Below are experts of layer 3 (counted from 0) of a mixture-of-experts language model. Rows are named router (the router's row for the expert) and show model dimensions 0-159. Each number is 128 + 32 x the weight over its row's rms, rounded and kept within 0 to 255. Numbers have three digits each.
After each expert's rows: a language model's description of what the expert responds to. This comes from a sample of Wikipedia text that the model never trained on.

# expert 38
router:113154157120127072177084109078079102137168102116164114132167115138075151143167099085121083137124160147097125104127084164112119162097071086176174106108160107116149129118069148131147171107179170156161151167092159165116153111092108147158134176163145162133111109172102137096155133153162142094167150138153147122077156192131122104155101099120118146146121116112163150099149098085111031151060140112107072188145145095080114086164084094136166137123112134095208170177098074147153111152083167
It responds to: Verb-prefix word starts. Opening pieces of words after to, the or of, like ent-renched, ent-itled, -e-lect, im-prisoned, ar, adv, plus then and just.

# expert 7
router:146136135112068139128109129083101090130142108152160074107133157172063167187129086103135124114172198152105137112174078174090118144119095106161161061080159098134139111093144111120131143102178177177159155130102189157111124142105096174167087144178135204162067122147101201089144125156161111073149127168148152089109089143148146062149090105144102157169131133105123128131136079097120124144117151122058119127150138123111115116158082119193165155099108095107160146195074094149138091152126137
It responds to: Table headers and cells. Column labels, pipes and numbers inside wiki tables of sports standings and election results, such as GF, GA, Candidate, %, Apps.

# expert 37
router:151159148106098097122093094063115102109170118159145101128189155147078160174164102098136100129138163170104110090146064165131112139109122066190155099093152128148124117097107139160116139111151140172169160143112155175121179145096058169191100138166155156167077104163093180121121112159163134107172142153134121108107105125155131081160120113124085170175124134091169171089120107087099085168094128137102088173157157089093116091154096092139157186099076128087165161176088068145162100165088152
It responds to: Names, years, taxonomy. Start or middle of personal names, year digits like 199 and 202, words like served, footballer, and pieces of species names in taxonomy lists.

# expert 19
router:159151156106100089147114110118104078103111093172167104115127167184064176144125077081156078143136146146076082084120084114146128132086132092180135094099178166141122136108138103171141174133150152155178155187073163132166165173113093141183096181150142143142088117147038132123067105201182118121153130158120128096124086134129157066128094099135124140161124152102163188119107082087105119143114144125141112158154120125088110125111119097178132145114089155081176193167105081148111087146097139
It responds to: Vowel piece after capital. A lone a or vowel right after a short capital start of names and words, such as Be-a-vercreek, Is-a-ac, Cop-a, and Angeles, Portugal.

# expert 18
router:141143102090047108163087116093076085116131081155138143124156179157125148154162123105159086117148173161073130099142093130120087096079148050188155041090154122146126120133151203130149138119222180191158156168110154145147190139071103151170128166159122131148121131160068136130077124166150117118163087166149184126113098129127147132119109107144137124148091148096145139122123138112136113129095151094083108146158117128103095109169091061137177165092086123116123156196109088137108098144127150
It responds to: Suffix and inner syllables. Word-internal pieces like ul, er, or, ration, rator in names and words such as Abd-ul, Acap-ul-co, v-ul-nerability, Ed-itors.

# expert 9
router:172156159146071085168116120103113082118158108154129104098138119154084165167155083127183088102156157167083103079148104153103106158131095067170144091101161150144135143117130107145143135127131155163162154176109140156153158093089107181127126202138143145161105147162059165111083133182131132167171096137096142115093090149150156116106097121148126156148126086108139170041158074112083096185081152092074106151141132159113134086120117116175107167105110123113238167143084115169086122147093128
It responds to: Mid-word letter clusters. Word-internal fragments after a first syllable, such as y-ach-t, Be-ach, Bh-all-a, v-ir-us, he-ard, plus the word be.

# expert 36
router:159141108034071111175110162091104097109120101121151102114137154161065130164145099136156142116137141153088121097173112169081115128081134116150170115072150132109140140166150149129140213067128140178162139141079145132142166160093117167151087131153116125200094111175108165122114137170130144130160116146107189127133078127123159099146105086179112149165101070096164170092143061121130095141111137154113089162170088140089137027135147085133121171089123127136169172194104113106180126141114150
It responds to: Greek-derived suffix pieces. Inner pieces of learned words, mostly ic, ics, olog, ician, ophy, as in pol-ic-ies, Phys-ician, mystery.

# expert 27
router:150137125105069128140120094089142107121116078145169102083128151157109160145140092167124132123147157152087121089167081143090142130101131091178157103080153103070103112103174152158138182129154162137168169200118120162116173175114113140185102158122189131162123114142080175120117134118156111108137120131143173087141098105128127053164072085138108122155098135107181170090151098107126090177105109137129128203150137119076089039159096097168164168102143121112178190168095090168126091120066130
It responds to: Country and Arabic names. Middle pieces of country, region and Arabic names, especially after Al or S, such as Alger-ia, S-iber-ia, Arab, Egypt, Muhammad.

# expert 4
router:137164129102127086142111155095121118091109103157175104079130133185096142146175138113174069136155134172102112095164094141145072147070097113152141096115161140085123085085128142138116192145164176169150156166117163155102149138096087161155103137119163190182096080125095152073137145172136109077208191182141167123113130140106140104143072102122132186149141121104163171068109112102077124178101143124134107147153138101079129100185072095148148151093092137098137171155080086107139108177109169
It responds to: Name and word starts. Opening pieces of personal names and words in sports tables and cast lists, e.g. Gust(avo), Jo(han), dis(aster), Sch, Gl.

# expert 25
router:151156143107095103126093096056109101105166111158142101121186150141079161169153106093139098131148167164110106084145073169133115142110116068190153094089148118139127110099101135166122140121152142174177168141113158166114180150089061168183103132169155155162074104157086187118115115159161133107174140152140119110103113125143132088159113115127086165172118134092173171088119104090094083167088129138111094181160152094089120088150088086133153188096073127093162155172086070153162086165087146
It responds to: Sentence-start subjects, began. Words starting a clause after a subject or time phrase, such as began, became, the, The, was, and commas in credit lists.

# expert 32
router:151180140103096102126112107090086100078168081174155144118107130172119169168148095110186111149162150111088131098170103124103082131079154099137141107110119092133139116062104192132140164139189179165183164141135137168161168158117108162167121145195134167132165098157083162130068156131197137117159130187140151099063148115111158094139107110177122132174118091079140144099150132073096070155097125090089116150173103155097094083168105112155171159087101128091155135134078096132080099144133163
It responds to: Word pieces after prefixes. Pieces following prefixes like Ab, acc, reb, impro, as in Ab-bre-viation, acc-orded, and table pipes at row starts.

# expert 33
router:145136137136110134163098089095133107077150085132145124101160156144086165149121083111154128097156155135116126125129086160093150155123128099194158096117148113090125127133111125118108157124146123182204150173103182186124203149116117150120115132151121154181082094186096177151077132217150116105140134134117143079104095133150147096141075118101108168172129116085164167088167119067123109143086135102102052136157151142112116064140059101181157178104121139083164144171055069167111109139097158
It responds to: Geography and place sections. Geography and administrative words in place articles: County, District, town, village, Ge-ography headings, Census tables, list dashes, mi.

# expert 24
router:175137131091124121130098129100133125070184132193130113113134140109119122139133091115172103140143160157068128086198103188100089131083120091147182063076141120133117090116139179147123165125126167151136182163095204163137126109105091168116124117151131167145126122173101184129103145133158117108140115146114128108094121147129173093106082139119141145185135092099140215109144084045118108155132186120094057184168142122123111051114081096129159150103078129106142122156092149147157113152056169
It responds to: Mid-word letter clusters. Middle pieces of proper names and words, like inn in Cincinnati, ill in Surveillance, est, ant, ine, art.

# expert 17
router:162162121108094132127106099075106081086154113153159102106162117148073153124171087114167096129140158142103112122136078169128107134091142063163167091096144078119125067123106144143112141119158134151147148160080182195158167126114103149176104168160132154160108108168113212134109144184145161119150154168166141123116112149120113075120113131132098144162103126102165189071132095073114084154088118135102075176154126096087121091153080071158148186126094152080203158159073095132152119171086155
It responds to: British and Commonwealth places. British, Commonwealth and Irish names and titles (Royal, London, England, Wales, British, Australia), mostly in military units and place infobox lines.

# expert 8
router:151166151100098100126093092061109101102172119152143099120184145148077157169152107100141106133144164168106103084149068169126117148107116074197152094087144124142129114103102127163121143118152140177171159143108158170121179154093065165190105136169154155165073116160094180114110112157160140105180146147137119112101114129146131085166112118132089164175119132092174174090126103094089088163086123137117098182165147084093127080152095088140145189093081137097167152170087065150160098171087153
It responds to: Function words, narrative verbs. Periods, commas, the, a and prepositions in running prose, plus transfer verbs like brought, purchased, gave, allowed, granted.

# expert 16
router:162148124124070097155072095060099100123181098169166075138213124162078174149159092124154136089117162143094124098135105142105100147096131081173137082103158131127103116088115132170133164102155156153190121182119156161094145147094112155138088172137136152142104097160065185118096105167159161129173104143150146095090105139118167109148105137167123153168076132078167163121145112094084056173126116131099068207168116122105115093130109084152128182102080132107169139163091096136155104152118128
It responds to: Quantifiers and conjunctions. Conjunctions and quantifying words in prose, chiefly or, and, more, other, most, several, many, as in more recent.

# expert 2
router:135156118077110081151109132085107125059156095147143151120143132183107131190164045122155135118165184192072093080150082168122124167083152089152170088068135066096138119139116160125160170147136108178156132152127142177115200162120118159151090162192163172122101103154103151113114160156176112112138124133119155140110099146114137094142127140159096155134100160109162134084124070084106111114137148101084083156157147156062104087157126070149125146080099119118156164168097098194103102151091108
It responds to: Mid-word syllables, collective nouns. Short mid-word syllables after one capital or letter, like T-et-ris, b-ot-anist, b-an-quet, plus set, series, collection, couple, to, table pipes.

# expert 23
router:121164134132119093141069099085118099120111107165174116122134154147084128122111121135163127152155159183133089082135081160154083143085104093182157114085163117150151109096071141161123158129180168170182185173082161156095135138086073179118092145131130156140101105151099167078125124158138149123163149121128177123107125170155146121149072091143125180138099071132157136078121093070078083179091145120130096181187160119091089096189074111155157165113123137108146144173073063145169116155105153
It responds to: Non-ASCII byte starts. First bytes of accented Latin letters and non-Latin scripts in names and places, such as ß in Weißhaidinger, ü in Münster, Thai, Japanese.

# expert 3
router:151163147101091104131097093060111103105168112155146100123190152145078163171160105100137101129146167167103109085155067164132111133105119071190156095094148113146126111097105137169131141118153136170181159147108160168121183152094068171197104131174151155165072112161087188116113116154161133109180140147138115113104114126145126089164111113128093166176118135092177171087118101095101086165087127131107095176164151099098124083148089094138151181098075138098167158172087072153163096159093156
It responds to: Core clause function words. Articles and linking verbs early in biographical or descriptive sentences, plus event verbs like founded, married, studied: the, was, a, in.

# expert 5
router:161182177125081145137110101097101130098134129167172107095158106115102130143139089136145120129116153176089134093128087169109130148109133104169187074117165101109158116080075099154144175105146126146145136207080132146141141148071136196149121140184173158129100097192098173061132135150151111132190125163141143071129115174114151107117136118130086147187085144067169157103135108099137099142093126103062104147163119119098075089129103096123146181128117131095180177199064093171165103148100126
It responds to: Function words, naming terms. Prepositions and articles (of, to, by, as), naming words (name, title, meaning, Genus, born), and the to in undertook.

# expert 26
router:147161146105097104122097095067113096098174114154143105119186146145079161172152106102139103122146167168099109079148064171136111141109116066191151093093144120137130111099109135163119139123154138166177159141106163169125181147088055167198102133170152154163075112164084187109114117162159130110176140150137123112103107130152130083163116119133085160175120134094171175088126093094105093163092125133113093174163154089094121086153093093137150184099079132099167160175094069155163093164085150
It responds to: Digits and rare name endings. Year and number digits after 202 or 199, table pipes and periods, endings of long foreign or chemical names, and verbs like takes, serves.

# expert 0
router:155132157104100125151084115106114084089174111180170107082133142162109145161142079128111111116159134121104113106137090155071136125123141111155154091115168129136099069121104143179173145115145129163178150176117169142120152125080096169153087169181140185109063093175127186109133084140192132062155113170123166085100094136129176066139138096118079156190116138116111189098105103089110142115089169135133116157193145120093125055158110103155171133087078136079160158153088079175146127143102139
It responds to: Music release vocabulary. Word pieces and terms in music articles and infoboxes, such as album, song, track, guitar, the & in R&B, LP.

# expert 39
router:140150132098063126148099128091113088098141093162168082108118122146087193141132094127167082091155146174082119057128095166092125138125155066156172059105141142101131158148064183155125197140152162134161192160068149159137190098085118141145112158128169130168134127150108133077115124157170102073143122123125200116116107141148177085122093072145126137136118133087157192091114102081110112143123130111131092155145137127098101089188110128150157149119116120122155115211097096128141101118052140
It responds to: Foreign name vowel pieces. Vowel-led syllables inside non-English names of people and places, such as Karn-at-aka, Azerb-ai-jan, Estiok-o, Sarasw-ati, Sant-arelli.

# expert 34
router:174178146095100083133105100059100079087203131156139094112161146159090143181139105116149093130125168155080095063119095159142102145096119080172179066119174104098120130081105114133147161091158173162191157162082154132126152151078081149141092142149169131125115086141112155109142113150193141087183155158174141119136106146126157104134117099113113133150113112100168163108152127112115076170117137109124092169185122080078095105153109106137172173118087137110172158136077069124139099166076178
It responds to: Prepositions in media text. Prepositions like on, in, during, over, after, mainly in film and television text such as aired on BBC One, plus film.

# expert 35
router:152164143105094099118094095054114102103159113158143104124188143136078155160152108098139097124142170167106105088144072173133111139102121066188150093092142120143133107098103130172122140112150142177177159146107160170126175149092062176188101132171152154165074109163087187125118112158159133112180137144136117109100111127140131093162116116121090161175122130090172174092133101090097089164090124137111097183166153088095125087152095096139156187097075139102162152174097058152166089162082156
It responds to: Appointments and institutions. Words about becoming, appointment and awards and institution names, such as became, appointed, awarded, Hospital, Centre, plus stray name-middle pieces.

# expert 20
router:156161142106099099125102098056116102109167117151147102124189146142073159173153108109135105131152166172112103086145071170131122146112113071193152100093146131142125115103100133167119140122154144174175158142102157165120177150091054168197105134169152159165071102159084175110114117156154135109181148146138120112102110130148129086165113116128086168176122133093170174090116100092094092169089130139116098179163158089092127082155089093137151190096077129093161158171094068151163093163086147
It responds to: Digits, headers, election tables. Final digits of years and scores, section markers like ===, and name pieces in tables such as election results, e.g. 198'2', Pat(il).

# expert 11
router:165134131136104164146095097068107104106154114171182122106127117148079127165168119099118104110168147167064110079175089168081102133096118068165155062070122130092149132136130146156131136079184143170158145139106188168147145120104087159151121119155130160182110120149089181129124127141140137139156151126147147090096135102110153079114111128161143182201108136071143213089121132104116090158114148092111082175156177101086141060136096120120151173132078099074157154172122114142118104136046157
It responds to: Mid-word suffixes, reporting verbs. Word-final pieces after consonants, especially -end in names such as Lerkendal and Mendoza, plus reporting verbs and from: ended, reported, claimed.

# expert 15
router:170136129088080098119097104129088107120142140148138100108165141155086147167158051152128103068118177176078098051146104150115097138091115109162139118093111133097138147115115122171124147156142134184174159139096194134145169139105090142136130134198161160125133097138070205123124141168180156140146119141117158088106090131121177074147128117199097174194089150091156123090119059068078117153123140119107118168186135101130126070111113089166148167127092145113176134169106121183120111131082105
It responds to: Name syllables, time units. The piece after a capital's first letter in names such as Wakanda-style Yak, Jak, Awakens, Wagner, plus time nouns like days, months, hours, weeks.

# expert 6
router:129117128088094102119128142094091108117161094187132097112156134167135185176137106118158115087152151134099093120146108182092101144112120080180143076054147075146135068121097179114141191141183180171127154182083137150140141129098112158131126127155153190147106084159116171077092140150180129130200197106137141141089121137120124125107163116116107161151148068101147118099122116095070091142069183077098099145192148150084085095162082127157162144107119131119157134155093090171145116182109137
It responds to: Second-syllable word pieces. Second pieces of names and words after a first letter or prefix, like P-eg-gy, V-eg-etation, Cong-reg-ational, plus part, role, form, Succeeded, list hyphens.

# expert 1
router:161120121123083124161109087089104102122158060185145113135168154203091161158168120113124105111148167177068081100172111140117087160103136122142165075108165145123089124091155110137130153133147122168178166181109125157129165108075111150156114142142153172170094113147069165135086089139139117085136141162095139127074087141099159120109144076160132184158140151085180149095116096114136086112119121119062088140223127074118108055114103119153151172102090145067152142186087137151124093138112151
It responds to: Mid-word pieces, sports stats. Mid-word fragments like rel-ie-ved, col-le-agues, p-ne-umonia, plus table pipes, scores and sports words such as yards, runs, touch.

# expert 13
router:151152119091068088148114131081090086069140098151154074088145161149076136125178112138156107121146148177097113131159112138110085136146150106192122127092172094091107095087088148142146181114163144185154161151092153149089158177140097125144114142130174159179087083164136143109108135182135136107193146187136135119084140193130136126157109088153150199173092052118149146092154088140101079171081155093108093174167154148079100105167118063149162164084113178118146140139105109112110110121124135
It responds to: Word-initial stems. Opening stems of longer common words after articles, such as inv, expl, Occ(asionally), neigh(bours), advert(ise), art, law.

# expert 14
router:159138169076060104151096097106103082098135084149140113136147152166083126143160088103138104148156151185032088124159089158120097125085121114186144087074154124118138114121118150170127159113150124154173143179128185144144201132100135176134105172142162162146098095162072141149102127153136132105167128121116132073108080208128125099121099085146072152169126134103168194083135061084140105161134179163101113128170136093071118107145117092160146152127100118127163132167080097189138099125105141
It responds to: Place-name inner syllables. Inner pieces like is, as, es in place and personal names such as L-is-bon, Br-is-bane, plus Wisconsin, Los, El, and spaces before dates.

# expert 21
router:132171152059119116121104108112084098096123075093145093107162153158075146179145107118184115110153159196088092076144107178124121138055140083142154056090156109122104096104138171144094153144160136153159127161104169173090160140104067139154093141139143167148130104167117177118101182166161140095138158138156159166113131155157157101119074081142084133144112085081160205115135091092084087173127137117105113141163155129082111106145108109160136162102078148094175178125136087145141148192078141
It responds to: Surname and name pieces. Pieces of proper names, mostly surnames and place names, such as Har, rick, Hol, Kenn, Smith, Hill, plus paragraph breaks.